python train.py --num_hidden_layers=10 --hidden_size=512 --n_experts=64 --experts_per_token=8 --d_expert=48 --d_shared_expert=64 --hidden_act="geglu" --moe_layers=[2, 3, 4, 5, 6, 7, 8, 9] --router_score="softmax" --normalize_top_k=false --routed_scale=1.0 --balance_loss=0.00781 --balance_bias=false --init_std_router=0.0175 --lr_router=0.000571 --vocab_size=32768 --norm="rmsnorm" --norm_eps=1e-05 --tie_word_embeddings=false --optimizer="soap_variant" --learning_rate=0.00303 --beta1=0.95 --beta2=0.95 --max_grad_norm=1.0 --batch_tokens=[32768, 65536, 131072] --max_seq_len=2048 --train_tokens=500400000 --max_steps=7396 --dataset="wikipedia_en"
Below are experts of layer 7 (counted from 0) of a mixture-of-experts language model. Rows are named router (the router's row for the expert), gate (a neuron's input weights, with its number), up (a neuron's input weights, with its number), down (a neuron's output weights, with its number) and show model dimensions 128-255. Each number is 128 + 32 x the weight over its row's rms, rounded and kept within 0 to 255. Numbers have three digits each.
After each expert's rows: "comes after" lists some tokens at least twice as common just before its tokens as in all text. This comes from a sample of Wikipedia text that the model never trained on. Tokens count by the router's weight.

# expert 40
router:094071160173148186129093156071110131090150181147116186135128174126142081125127134097122140098171130128149120138104079180112156147163115148092103173201106175080041160085111130179140106149163146120125188166130074105119159041122117087113118081136131161087186113127106123118117096122137092143161119122188081177095156103140165152129145148184109094108099118120176136082115141123123157141099
gate0:126142135103044141157098090070087129126122164112090183176144154163100080184158212103138147107135143138095139073172088165064134208145128120144118152129123100154105099089082093114124108120122148174121100137149106086109132055120084151095172145105158060078141138085098151139089037156153091164122069109163082203088135073143185139180103129120159109103149106144148139156121101157145125114142
up0:164100099144148119074161130148110132133114094116175109119095155146134142109126060148157131157141087134104152167150143126130115089107093084163143098133102207068143151150120156121111139118140129141111129157139144105167161158143216085179172076162122207122075148198094095064127170116127145095190183129123152137096040208133100137106100094118091118183120079094104121099131149091092048125136
down0:166123143080127124136145144162191103147188048112127147131149122136111107175136086118104140191132164116096099124098058093124118126118100189156144127181114099121093115129081101142073136112114138126127113105149185167146192158150095147167115119129125166092168169165130137131091103073111078099160120089168127138130126145090129144186121131139104095119054101097122089152142092170141103066102
comes after: " of", " in", ".", " from", " to", " by"

# expert 45
router:158133130171132112100132129095102120137095151107157161125150166184082092057165128101115069146146077100103112110079130126126168124142089154103118191169119117119123167125142074173151162224171129162109155115098140152144085122091069124163166122157169093078115145168143135101138135132174109100093158163145144062101124161197067168070111146082122098085109114064152158099105101137191122144147
gate0:170144081110061164144093084144159120120172107171162140141137134224078109154102164125132103127100122113125116122072101169128148113109110145081100128156114047109165159140134148133112135145152186118074133112169194120114146125203127110051101155121096139119095075113154085156151135149095143123148146064140201106083096063123134071091181158073138099129149159154127094148113106154166108118131
up0:184122112141152152125111161166123199130132116109119167098142118098093112153177147116183124169106129195101123115161106092112127134109123167135152141105143142144072120137132150122130129109081199179153113163074087143090134148097151140125113127102174108133098129021120167079070137177152177176113165167072131103176196149082092139090094115159136157129138104181154090081136124145102145128089
down0:083113110125147092112154085130152092133159149081091123091135135147134157140064163167096139090123130097137097177063134118117157145182068164091141149084100122114117168122116178096175091089161087184169139088209066141128111158064137154077193152169132157158082116130098148108116126165135140115121174154146129180133110084120096111090130128097127115087104100110091085142099175110084111169073
comes after: " in", " of", " |\n", "\n", ".\n\n", " at"

# expert 29
router:072098101166168162111172129072113147123153139129149142121142154195153120110133083085150148050179113187119109175138114161090084101145126147126115089141115195089112132151128203057148116114110087172131154129112041135107153081080153126163081123127110136123104140147164098135106147183108074113116144120124166073172183162125120194158130102183064133153122092169163147131139147150142172141109
gate0:169133122106110122164179087131156176103142121125174150152124132156164137086122109116141162167136153164068153189158150123160174131094061117167100146086054184160128122159171137096131149104114136175195071089168062106103155107073181126209094111129095136145133114168089133111102139124071135154150154182146114136097122128119134140128186116065114152167096130139142153149128139125126205125165
up0:124156112124175087163137074103109096116136124123174113119092124137155148088115167110154112147132116116091065147149132106116181127104089143161105148144074178158184123153098120128135154113143113171135088094128071110126135163099189141155097097161104150135169095147092107112129160110086152157167162123137140076151120122112137164121166090145120142133120092124091165147104125153115160101121
down0:072171115089145174126085117117109129100100122117113159150081127091116132170147149158099160166056124073141142086130157136127088122104130174126199097144191134060154139173123106137139131154086078071179132178086133104130072136173161154139075157080144129092074153133123167082048135053114082154154096140094177057162137108126129143206120081113127152144108163149110160133102124129139134181048
comes after: " the", " The", "The", " early", "198", "199"

# expert 19
router:129159149110158101161130053142127174128145092190141139085097095124211137164103048183095136141139121130123104172166147114091080112063061128124073132047170066127206132154143170163106114086098106103145153150207152121134121194182133126136170097114162169120127060153115137110157139070185140146144127091159145073137140160110165129097124143131129108155110118109102140128143086104147136117156
gate0:140104136103136114165173088197133192134160089133119155106121115121115087130110128149131158145182117161195163115128112090168086095106098114124039164077112111117132101106165110097121132127160090091122132100158129110132148158194156107118076157121142152117158122153142098094112130108115142164072135113144079147163157140133166193074092130165083130146108138085092124157209134125157109094157
up0:165136139153159100137081119113145069125091167155076110148142116150108102171104131113104166144117163125109071114143120189123167103130179121107136113182119185095122134145087153145076153124098160114132137149123105130098122107120099192153172107149135134118097102106104198178132085161095039134136100167111104131104114068109089129185160118116114153119139130160157098083096034122115142192126
down0:131048150153116058133129087110091141115113149154114101148121093110146165140118118123134112127100202152143148123129141106137146183126085152095107121128117156128099174148108140082155151115111125127161170121175128163141135137152092153124107150108113163108175100116162181126208163121109176131122071148196085146113049176130120150080100121143175101118133131137090153155156125066118171145163
comes after: " ", "-", " (", ";", ":", "|"

# expert 0
router:139197146055188119123191103149118120127125130123127135173090142135110132157083088181122173053166123105122136109101129123158178138048085128129121176124149111108092148133206089119137069118120102114088129111116181130122083118137123128144148141127113191132122106136152185136163099106114145108153097093158101105171135083106188133118104077129110148118146146145104098141174111096104095128114
gate0:104143170118114170098154177096101098111114243113109094160097134139106164104091168102116136175115148129097138126047139175103159165163104084167123160091107119105116089103123125142134099094153143138177109090186067165090113135118174145090109154066139078160128150178136086154118104177087074108146204137104169172122104149143157062142179083145115141138145158136096117140183216156143088077129
up0:137098038145150088150097122193120145185159053153113181087180101074168086128172118093116122130113087137154126125201073118127124139142157200127149063134152130154133126177122135154147200151099114119091156139104147090163170090153147085141161086190096106136138093083111142085138176102181173149115074148125090092151171131118080157157065158107156102116072082103157137102087051114125172177110
down0:088153150128144134143145141101158120159140144080119148107111167103121148128172081151170143083140164153161185113128135047103185159184176150120105167095089189080079110148185144150074135123118113149125083113155168130147130122150083111164109129176081116107143171110176172118171083129093208138162122100107080113077110136099113134115139146153125149111064131128145103099167128069100145113093
comes after: " |", ";", "0", ":", "1", " /"

# expert 10
router:119123128153145084133185101145125125164121155089079097114156156157133145128155109158167096084164108142102155141132113134101140116091165162122126133064096147111141116148132082088111128112126113096130099188081091095145113175150193141122133124117150118147149136151163086126119133150106164071149162142213179151105150163126079186075174119198104145146142133117153114077169142154203147103141
gate0:175120164181123073082075098094158104141103099143168108095144144112117118103152093154181084105114098111160085172116102108058107132113134107121135157166198134115133142126154145136166132129127102161095097107193170119110159174131158136074126096086150119152160090100102111115120146109082110150089135114061110127051137129140104147122092116112139173101106151163147127125126145088160116120126
up0:120158062053095158188155173178101151127107144091071155138127122146156162166097151157079151148108140138135145151115137085159144135115103159131121073105149154169126124130127108144111145110173121101157134105079122144152110142147081125181097170213095157136119162199107133112119084100158128131117115121127102139185124147097183096146088140133133092168168152078080124116115071146074125131117
down0:127113115150090117125127096136129132137129140115091100149144149135082167150090131140104130182115158109114092170094096104086157116131142150109152160146124177168134100139113106163113128143166090096121128153172149108130163172150199128111139168108106097184130133154188040160185115105162085125139165092126119126132109103132135097140139113126162151132115112156144149082155098094089135171063
comes after: " the", " a", " an", " The", "'s", " his"

# expert 8
router:123111164150189174134137199121176107142101156096186174124089112134116101119189179091121137111121086048135078090138107165146097120099146163077144138229129074152143140130114131139093132124141152097086146124154123142088114101102121150128147075117121167159100103070088094090116097117121151109102154156153095121088108126086146087088149138195120134062150141103135110150130114133190082074062
gate0:143129122142142110110105106167093156104079163120149191104171118133105122147156106080104150137113163101168057140118113137112095103093141084124092135142129108118190115122183127129150149114157126061139151116179113113073149148143093160144075174089130168127137147094156072126249129129144103113157111181127149121156142110141094086082119100110136136109117162151131122150085121071167123080106
up0:165117125176162119170146101143117104104106154077162171099102090139104108181105129106101099199174191131164065152158118139131108106060172152091119133157121105160147167107164096115181118122153136107137114122116091170099131125141105138077154170127094166172130108138112108137190115158142147118116094127126119081151155143146074117075138103121131128114071152207119141148145083094129132088100
down0:131150199098094114104083155129150129137118159165140152112160103070132131136136158159139140168103158157135152109122140121177102113167120128066100141048126130159105126142094141128095172050130131126144138143127095153167176148162107168155129152127090126121124185139110073159089097138184092108115127081108170167135072170068129166115162134094165109167110148124037091083141140151113107118117
comes after: " of", ".", " for", " to", " is", " with"

# expert 13
router:148079173114145137150145103131138198115147120152088159169135129128131090116092194151104142173120132171138133114142071140124151145141115159111136112085127076092194109094138103151100180152129116159146071121131137143156181129128128119143120119136090082115157056096130163095184121106091101115105055089068051119134125116120158135138150181162133201097145094119114088143162043131095174124121
gate0:131123115128153136114167100177039117121147166220090093070126152094131146035145134086050175100067133162140110155149126106007137076131144066160124130126129105120084115109144092159153107138169131108164119069149131174157134095109078189185146152112120139140155137132170113166187109162112114104126134131113176127073136156097094189136102121135110100120152073158108132135122135084153083110096
up0:098143146147116076072115158109165154104090043103161128131110167130098082206162136114164080152136137092143123151112111141200136131058107091129118102132153175133135117224117147158179119133110121099094110165130159099150078154134200086094103114165160092105150132135107124052083201082103120146102125191108111168149160128121191049068142153180095131133109181166142133110146147143144083162109
down0:086045129158155158122122142081078135151165118059062093068149154146115139155122104162178086123198131138162154146167099117154122037145064163205116155138090113121137089117118115101131146168051101102117081141142108104136118157152193152136135176146130155203123151121162149097110111142144150168148109176093092152155183115114151144190142130090126104132127128096183161197091142173100070131073
comes after: " ", " (", "–", " was", "199", "200"

# expert 6
router:157181156144145089103192075138104196161069134113125112144103139052066090151134099133172127100153087124128105115162150105158184203060146083169128147141058164104118087106110120144183084102093090126045159155104154192104105164118070145127143136137106157096115107155164138115141159109121090210116130155112140108043148139099110154100061141130120112125060133105135181157084147141117160157144
gate0:201129082148152119091143121140148146139115107119090112157159138058195109190149127109148142108136153115095075160129150084162125182091173036113108112100126087146131132127115122109110154131130153135137108093074153164098113163081093139133088138116168118146154132122128106115105094100158137145175160129198155129043088083108148126038129101060127045095113110132110117164186129123069163111111
up0:078107123109106130146130114157107088090120125105097138077179063222099109051156142153129127126124090134111157099088107137076125136154082178113190151150075160094144143089122163141094069134138128069090127147155155091177142154164146119151154120135108162165095166156133109122151146118148163142111105142052048155125194171076140119191134165169153137127104160129112097129072104142143125125106
down0:133141142096123044080214128140162140084146114159115089143135114152169162119094052078084130077085154132106114112095166117100127230131110146101118072102129112137039082107150035189061162129140120115168158107145092114120138087126154113121167189138171130161119082147166129194103151147146126089137169057142108146130150163150105080131111092141151108078077128094097100120096206115145126126133
comes after: " |", " of", " as", " was", " by", ";"

# expert 5
router:054113128163147111111180185154197161099119113139121111128141127136141124160120102159098189145128135136113138155076198146099122097136110139114158141132160127159124164158116150095077172114148141135164164167110106151094153095140174156164127144145137113086114156123137133166150089104124125130076165119133127081167119152141147197144144171145076074123155134103169131072130103114182062126092
gate0:136126130122120169083133146131132136106104154077163148107109150123111154180106115132133163075172139097133112081149164139119122176066157128093117128112104090188121165097157172098103156062099072136070136163146134147070173121103150155130152136112113131141157115145093108178138122113173097190151105034093168149083076120140137111045131146140114133142136131148168106148109152104119179183150
up0:143127136108132184117099138158155122105088158063129121144104160125081169193126127129073187103172131109126150118132146074094137143077108108096079170140147131204166157178152127093116129072098102152096114098107148115174119143100155150156170196134142098106111095136141108210177102129169107122120140065079191144111092168158143093111109104105141109061114123141182138148123091127100119160125
down0:132077168138181092128156137135118116118097156095114041095128138162151121165169147119104112079157119122069088098065125175178089149145127123090115120097170110145072132069109135123126144109086094062064113183150088149097146158069204196090085070173095134074116155077149175158097136170153087138109089125161158114164121116113148099092096123123125166118142087094128116164109156147200153120131
comes after: " ", ".", "–", " $", " (", " £"

# expert 17
router:179112180101156112154157108101183121106113122062127081084123142184103165137108177160145087103161145142129099109050142158145121097167122104126061097110191099169141155125105056136126142165111120181123132178079186154142105146108154147066076107142102122059141141076121169122118137115156095077102128097155112100069108129090102153130091149084155116177098077217152090176097170107074209197120
gate0:163065153117148153098163194118156162106117103108138182177194169114104098130124179155138148102133073177155165131074153099109127100102105126098158120179128133215177159076134139120181125143135132123134131148147148151162120146131117154108114144125123081159177160099190065113059165157131091137114124121079119144126122169187113148198136139137168131118148159149113097124082088142162170162103
up0:171110158168108170171151124181122173124170156130118115136110116129177135133097175152119151159117135086149137090151152154128131212175149101092138105136166092064119115111065041139113167141087116154121147160140137089086100187070131112124174147181121116116132113118065171177133112126142142126134137070127164107140158138081101129102178173083080144146155059122120131122121144125097110116176
down0:110160153121123129155112182140082155144073131140175197084162152101127127142117107135116145189132114149081157168064173091104151117124169144158137153105163138200108168124116113114129127100180149101165059082113104139122156187120114131127084121143172133172085157075083181096098113163170099121143130157099116146162160164098109198130088039150178192085100115118140140168151097135119144125167
comes after: " ", " in", "201", "200", "199", "202"